{
  "d_model": 256,
  "activation": "squared_relu",
  "moe_layers": [2, 3, 4, 5, 6, 7, 8, 9, 10, 11],
  "router_cosine_scale": 20.0,
  "init_std_router": 0.0193,
  "tie_embeddings": "early",
  "optimizer": "soap_variant",
  "batch_tokens": 131072,
  "seq_len": 2048,
  "steps": 4497
}
Below are experts of layer 6 (counted from 0) of a mixture-of-experts language model. Rows are named router (the router's row for the expert), up (a neuron's input weights, with its number) and show model dimensions 0-255. Each number is 500 + 25 x the weight over its row's rms, rounded and kept within 0 to 999. Numbers have three digits each.
Before each expert's rows: "comes after" lists some tokens at least twice as common just before its tokens as in all text; "gets" lists some tokens that make up at least twice as much of what it gets as of all text. This comes from a sample of Wikipedia text that the model never trained on. Tokens count by the router's weight.

# expert 5
comes after: " |", ":", " (", " of", " in", "|"
gets: " ", " 19", " S", "-", " 1", " 2"
router:474482495526482461501455483471519461456491517445489520531451465555505506508511506465514492486494506570515493513439465526509489517486525470474504479488459512456492487516496511516515513520464463580493519509494475500507483476543481473538510508510570512515498532477510491518516518504570502455512493475526489518476497490513553523489449506442524534501505491468516501485524509511508494503498514513455552494483497516506525467483529498500475515534465501506490478503479506479534458469556510522485494520513458475479500547505492497484519465473491465543520528521498497478476504467476509498461522489501509493499462492519506455524467480495491461498504490496455504507510518495525471529495496490485473506500489513518517490481535465545507494501552511502486495506452490517544497474508463
up0:529499549444473505487463481479496546514513480550518495459477505522466534453509481492487533479497495512537477465474490478502518505433530450452483510467581497489471529509501503455540505504486506537511489522472448524504474490493503506501524494516479450491535522484528506472446498501530520533472520490543489487526504524494507473463525528495502507545445497487487500533479520521496500488508470558516487471504513503471517508495485534486497490504513522517498494503501506503501468536560483514467539538491517468504504492515523511467505492516549499503509499516500545503523474477501473447495512552519498482489461517490503493486497480488496553534502470494514500509543528526471515542486499496554514515501496498458519514508522504487527511487543535465472504500493492497500508484541435

# expert 29
comes after: "s", " f", " re", " sp", " b", " fa"
gets: " of", "ed", "ing", " on", ":", " about"
router:466482487519504545541503514491462478525508449474472503527497520473529513482514631455508486468499475447500474492525524491481515530503493514471486497481468510508521514496510498457460493508495535517405491489534445515515487505501479504482501511511468497485514506483465515535501515517481496511512537503487499486510495454511449502504533513474507522531493514438503532477506484454522441486437511499497506538523485502511539497487480499528551496493499472523507494488523495511499488469493496494506519576483509485470510522501526538452500490502503483500515517464505498491529519482465493512479490485469527522500518532536495538486504482546485480567500509502490529516491481515527509489508480481519517516490452523499506508522495523507529494501519521495491464471466497539509509480479509
up0:515511530493486460446504494504456505469505477561505507448484506523461509530466520520499505481522482501489465488487506478485496470502493468474492507509553493511491526508508480445510516521473483487452483511507477527505464499513517489493512472478512464481520499514545516516474508488477521534435470510544486479475502517510505484458514524508500476504449493528483490530478505508406451461475500537520558445520541525451517517505514504494475510516498480475477519500497529511509500474496505481475490486483478465528495467523524525488485478479521515459506508493507511487495476505507491439489570541515521498500451523503536498482496487438528527522510507444519488535518495498468491543459478457492524492473492505498502508517525487477497522550532491491513478513486472518513490526532489

# expert 12
comes after: " ", "-", " and", " in", " K", " c"
gets: " p", " f", " Ma", " c", " T", " b"
router:529454501480455506449488457500490505510503464521493480508507502483504491498515492481505490492523486498496492530501474486469473559453446487499536517502456518533495457521482487523494440496508490495495514493397451503496495499490505485522491497515509474467510525505490450460453472492516519508470488488500509471463539464537479484481466521489445488479533515481482482490532528470549467472512487527499495464478471555543479494505513516501504520506511469521530485502481502516480532469505439470513524452490495490463502477491467494493510528529503466495506527496508541510497475535501517464514529487482445482559511500511461503466521525544491481512480484501504496488501521495492465509511551537491501487514511508512481500538567502484462522510525542519516502519481490502495488510535471
up0:505465492495467497508491493488476490467506504559540494493494472488479476503527517502474483455538501507485422482469495479483494515449483495486480474447543459538463519514549488440513503517478484524474505493537491493505480483501507502482513489511490482497460567482507511499508510474460525464461476511504499478510543465574468472509500549509487483495506467536475490539519508508468478488458507514477526461507500487497529550522488480500488520521494526466500511461509496526480472511519472510490517527466468498521500474535545509540489492514527511500475507532522527524497494498531513512502522509516547464499462460508523463455525492490466545504568495479509488518483527527466513521495527466502475508478478516464529491512514511479533529505516508511482465506491491494530486538550472

# expert 26
comes after: " ", "ed", ")", " —", " 0", "%"
gets: " |", ":", " by", " with", " at", " –"
router:476492501509508519522497498520485516527496520456509520512504546539508495502542484467519486483492495451481480484524510514505520524527518570492541477484499523513531485502528484482509464509531462503486496479529535493476513491466504523487468511535468509477498493503527491490483501501507535512483503479441493486495493486473491505515538505480471493476526509481457486525522495517481494485540475507458493513469483490528574494502463447500551520544510445537508510491477513499516488504481524483517539450506504471491535521521502536497499610494546488486508517472505508503503529463477487458518549525526506495479504508498488518456458453478538484510492479497496499488491537500489530533532441490473515512472469537499507545476482505506519520536463515443464498522490486497484465501472476
up0:520479513476464502471480484497492502460546445526525487473462502495468528468504482503475521482519501474496443500478463478520504475482457507500459498485541474505455509499473513490535476521475480538493483512566466523497475485497482503539518489485505475489476511502501515494477471497479550514487460510496514502510517542508486490474471523481472473518458480506480486529467527511482499474481496539495546469526519493480524482531518496479501579535530487502515523448494519511518496542535522485499484503461481494494536481556469469474554518492513471502537506522494519509499507491531495468517555504497548481517493497508509510502499452497491512496518531444528470521518518539468529514466515478508542493500482489527526510514534537473509547504537475522492494547501473542521481521499451

# expert 1
comes after: "\n", ")", "\"", " such", " served", " did"
gets: "-", " |", " as", "ly", ",", "o"
router:461498501514498527526484476489517498485479524485538496465519456519500488504467488452498493484508509491512481496474523531480506497522514453500486511492455514549486495511473544555522466485528485517545517499495511485498494507495505475495527526546559474510509491497541523497529500497519492507508523481532484528516485492493470517517507491503478528483538499519524496476484485497498510505477422474473498520512525487465490481505501518513487509508472537510477460458486492490503558487494490549497502497499519514490550544515490491503536488531456504527519515506461544537500475466460474482491537490498528477491526517539524463427512501525511531441506456505466479522468504536536532503489517506460460514466525535548507513509463543483516470544495483506503483479553505475467521485445542
up0:504544524487486558468478482477490516504513487562532526444488474510449499456497493510494504504507472489496474525456456518474520485459505446506506492469551493513458539499502523471486495529490527520509519512563469510497455502508497493464511531486499435507440515519531492485529513485495548507478501511489489490512536493510490496457525520500485478540466507530513471524522479509507505451505494521501532457542518506514517496534512491506515515518504498465500507471509501458493481524526519516463487515477490448524511465537521469490516495497481485497501523548530519512503487476472525467508538515520548501490465465494469482511531450489509509489513489479539495532572537527456504538479498495515510494528467521464538482499494481497518511519533473473491498512501491500539483521523449

# expert 17
comes after: ",", "s", "\n", "ed", "ing", "es"
gets: " and", " in", " to", " |", ";", " or"
router:476534507475528477515521506486501507513507445515450506487484537467509528489524527508515481478493544485499473472519451481520549464497526463504500480488506505514509469491468498487570455489537509484515497508476519492500507483492536488519503510491613469471495506474481473515477466491489492476467498511465545471479525518521497513501511467518506512519511516523503490507510499488515470499519477510523511482548495529459475492475486549499524492480525493489535517514510473510509521506517481476493488514527522487482572513468455482509488511502520539553509508502458489473504475522514549465496537509503510465453497529478533489467498525574469533460527521498512495507519530459461511509485531515472499527470520459485521501460502477549484472518483468522504517495505529525499479493468525
up0:508509512447500518484484499509480524495535496531476520485473502516509504475475476506467442479530524468540441515486499547510536529514489507539473507457519480487484501506490493452492499518474506549522477464546426524524471505519526495516488487485499461490483522498556489468469489479480524518457485534540490493510537510519485444447509526509466511536455514519478496513503518514482495473489463480528521464500538508493534520516495549470504532520446473517470467490500545502508488526507490466490511523490465479556521485539542499465493504505526495466522507545513507528499484476529523478501519533501523494491470503471490480499553485482503496504513540500509491523554506506478544544473511486485524477490491549459500483503483524492539528523516487508501503506508515508504529456511466

# expert 2
comes after: " of", " in", ".", ",", " to", " as"
gets: " the", " a", " an", "1", " A", "A"
router:496488501482516553470489525489541492486497484542461466534525498478502492508485497458495471459515486555473522542477527515496494514503459507489514492512508486500484462460498492455463484477513484478417483537519514478486476433519495516519499497468524517486530540495492481455488512548514549524510484476465539489486516519529507492516535494493521504478499497522497489538487508508496517477481541516469498504531459543520508491503476500523508498489501490531499510531518460496536511465506476494474553474492441498461474434486451502490478495520535479505498488485495538492507516490511471486463583492492495493500490562531508530494503490484484528497500471524498503521493513523487506485492486494463513497452458505528440519494516531470505494490503533490492504459542525490474469477509451
up0:512507502468483497440496515496496493485528522501494483446502483505457480508503501502483527479522480486506484520468498498495496501486474514422460523500535484456451502501472507474534488518512479537489480507516502521498480500490442456483472466476514447521498500515508482537503511439480485477507481482544484444502519480535507475479537519552509499543493499498488463531524492512490511488494503486485539503506513526452500526501487476516453513516511518516494504443534568514522508527504520533443538529462496481521469484511504509489495470517477482509522526545503534474535523489509520477531519476493541526530444505496513500507481519465508526514531530482518505523555529526473511519496485450506527520486455523509496483552517520507519536548501518480505481507487471502521510494539450

# expert 0
comes after: "\n", " |", " a", " the", "|", ";"
gets: " ", "|", " to", " |", " I", " in"
router:530519493512511536508489467462493521504557511519511509475488516475488544484549471511514463478511496521509526524546498505503522518492489467508512514514522517503507493495524521506481487476498487510521466519536514494495536501519488495456544493512519481502528463510512512536459533498463525479465541496426483483492519487496493502522542491416484483526547508467523542470525518499463496477452503494515506511469476479507510524480478522455501501429519589495495470456481433492510532492494466466451488518467503492497477543483506508480510488497525488522477480491501452450510481496523506467517527500506495527486495518488481497525525506490486528503469502519506489533475496514503475523503477555501510497498474499483464516457448511565493510473474503515476485504507516489461535504492523
up0:531522527492472491505534497496462485537532478534502497460467476507472524486540514519487499462488488501502455497489457502503514489479508475492501498497526489499444521503476530452494468552522499517464493489516500502516458491483500510523503499525487477456501516497538484498465498479488530509484455480517483518489519512502486465476523529531507465556476469511489497545488527499482498477484497520484557452501514492454555502516471480501490506530520480498500477491466520468486506490554498473494483520493466476521490437530486484511525467506519480522523514527512508505523468531542484464505575510498553457470448490489526475517524481467508516542516515493558482521522505531462499534477486472510487545517490536464525503510488501508545542501496478495453504563525477516495491482525477

# expert 24
comes after: "'", ".", " and", ",", " of", " for"
gets: " the", " The", "'", " his", "The", "s"
router:497516487474497516541497522502461474510508526489471489484478561477557536501555504512482511514500520530503462502466433497515518429466563461489495489518507503463534485507495502447474510529470508495459501485503478493531510455508507486539495509512454488504473512431431472500526490518546485493502477517469580533516513514467451464505501497501530503488471487478505518455493482504521492483479519501502486506519497486488478494511494477535534501536497495473493489494495413496498501516463493512551487490525526522468508491477514501504480512495497498474503502506492515505475490491505524493504543479503508528474576488494481491533466494465503498517497491475523497507495544495471487486516476461502509524500536525509498509489506480518504511534492502521469536551516540522528471487458491
up0:496488497471520514470528526487496516496545533544502476454470479493482504487512482498467524511521496469507444475496526508519513482456484447518504504527552481473468530483476540446497503539504470532466459471541465508498481482487487488482491495469480510500498495477529488507473476482485517521493476494515515488463536512503508480446519517482498501514459486513510488539507530513483515483522468512508543473521486515481504515554526460519492517533508498494506477485500506510509534524551503467477469517463513498538511477532525468471502495506515444500496548547503532493527501527525491460504549528515509505511479499489539502532527470504485496475533508457537493493526513519472494528511483464515512522487467497482562515523506504480557505520514493529497445490538516498566458548545471

# expert 13
comes after: " ", "-", ",", " the", " and", " p"
gets: " re", " con", " se", "s", " d", "ra"
router:510497521516506510492471480505472493492527492465509510502499482480481519505525484499538435442506509519537595511502561476520491512514520524495512501489514525429505490458480432544526479516532525489523534508515518487535525473489534523488507519503481509508499504503486481460480484480495541529556480507488465508479502457478503529496458466522507516422494499507450520506463532518467493448520504480488484502439526530522543499495484509528484507483495506515480530495488506491502529499529513487479486495490535491483502483518498458473482494478480504515492506491551529484484455509489533511485454535473515489531525531478495515529486490497496479514504518548499523463470510503477504473508499549486490529466480500529505504513539464463534540469508475516471496510485531511514448505478496
up0:523497516446482516455505507480467476503516478499509515459455517498466485471487473510469517471515490491523480501479458499501524504481513493492484501498543507508460524475471499465543488552515460544510520543504482492488482496514489498463508504507456453490498513512551505503475503498502530505469483485515459486502505498502479460462510543511462469538491490508536504560476535533507481473495474507489536474492507501452562472516510491466501497512520491484478472451500553485518529495542527496478508509498478485550493473537494471480514498509492499478491500518521525505535479467497510484509525574502499482546443468480525509490529470473467531489529536510533535518508517558442504556490488492492519512500471546476512500546501501495508525498520503514491515538507497508530521534500441

# expert 10
comes after: " ", " |", " the", " H", " S", " h"
gets: " ", "==", " St", " st", "st", "r"
router:504516499505496493499491545492524487529528510466493517459497475523520495503543500558466488480480510452455469520464468491494485520507510511507488522485523540460492517485504456501561514522520503489504477516482510497492530494542498498489549473544473455526518527532503490566458485476491502520504485496537560528493469529484499457500474512532494493517501508488475503481466470474488523542488494498495496524523493529519464512481508523455473505495463517490499496505494495483503489501467501504539482472467530502515487477544498535537467500471485504460486502506520487537499495506565520464489488504509502506441469477560512545473517494499492505490481505518456478497488469492523486546511535484524507517444475505493512508477490475595539523493524509518511508460516508538495547536531516
up0:521500502490489512491478506502457510461492502550506513470452483497482501462464482492485516507518472473504449444471498515477512525466521477497451439489536498500471536452498491462503501511491470542509504537550495495475478462489513480522478472462480453501481526477530499484488474491504535512463477499524509472491526534492501452442538513523527455533473510521506427504473480513481485522488493504460514471502532519466497508504528503482497500512519491517515493453524517479522521481512510521473521523497523466514511465554519484494480500470508469465457499515539523526516499490521539483511529547510520495523442469501524497512540471472530514502543479471518525522518506509489490559531517461496481490471470477489539491499525517516534516533513514500498497528478478507550519534508480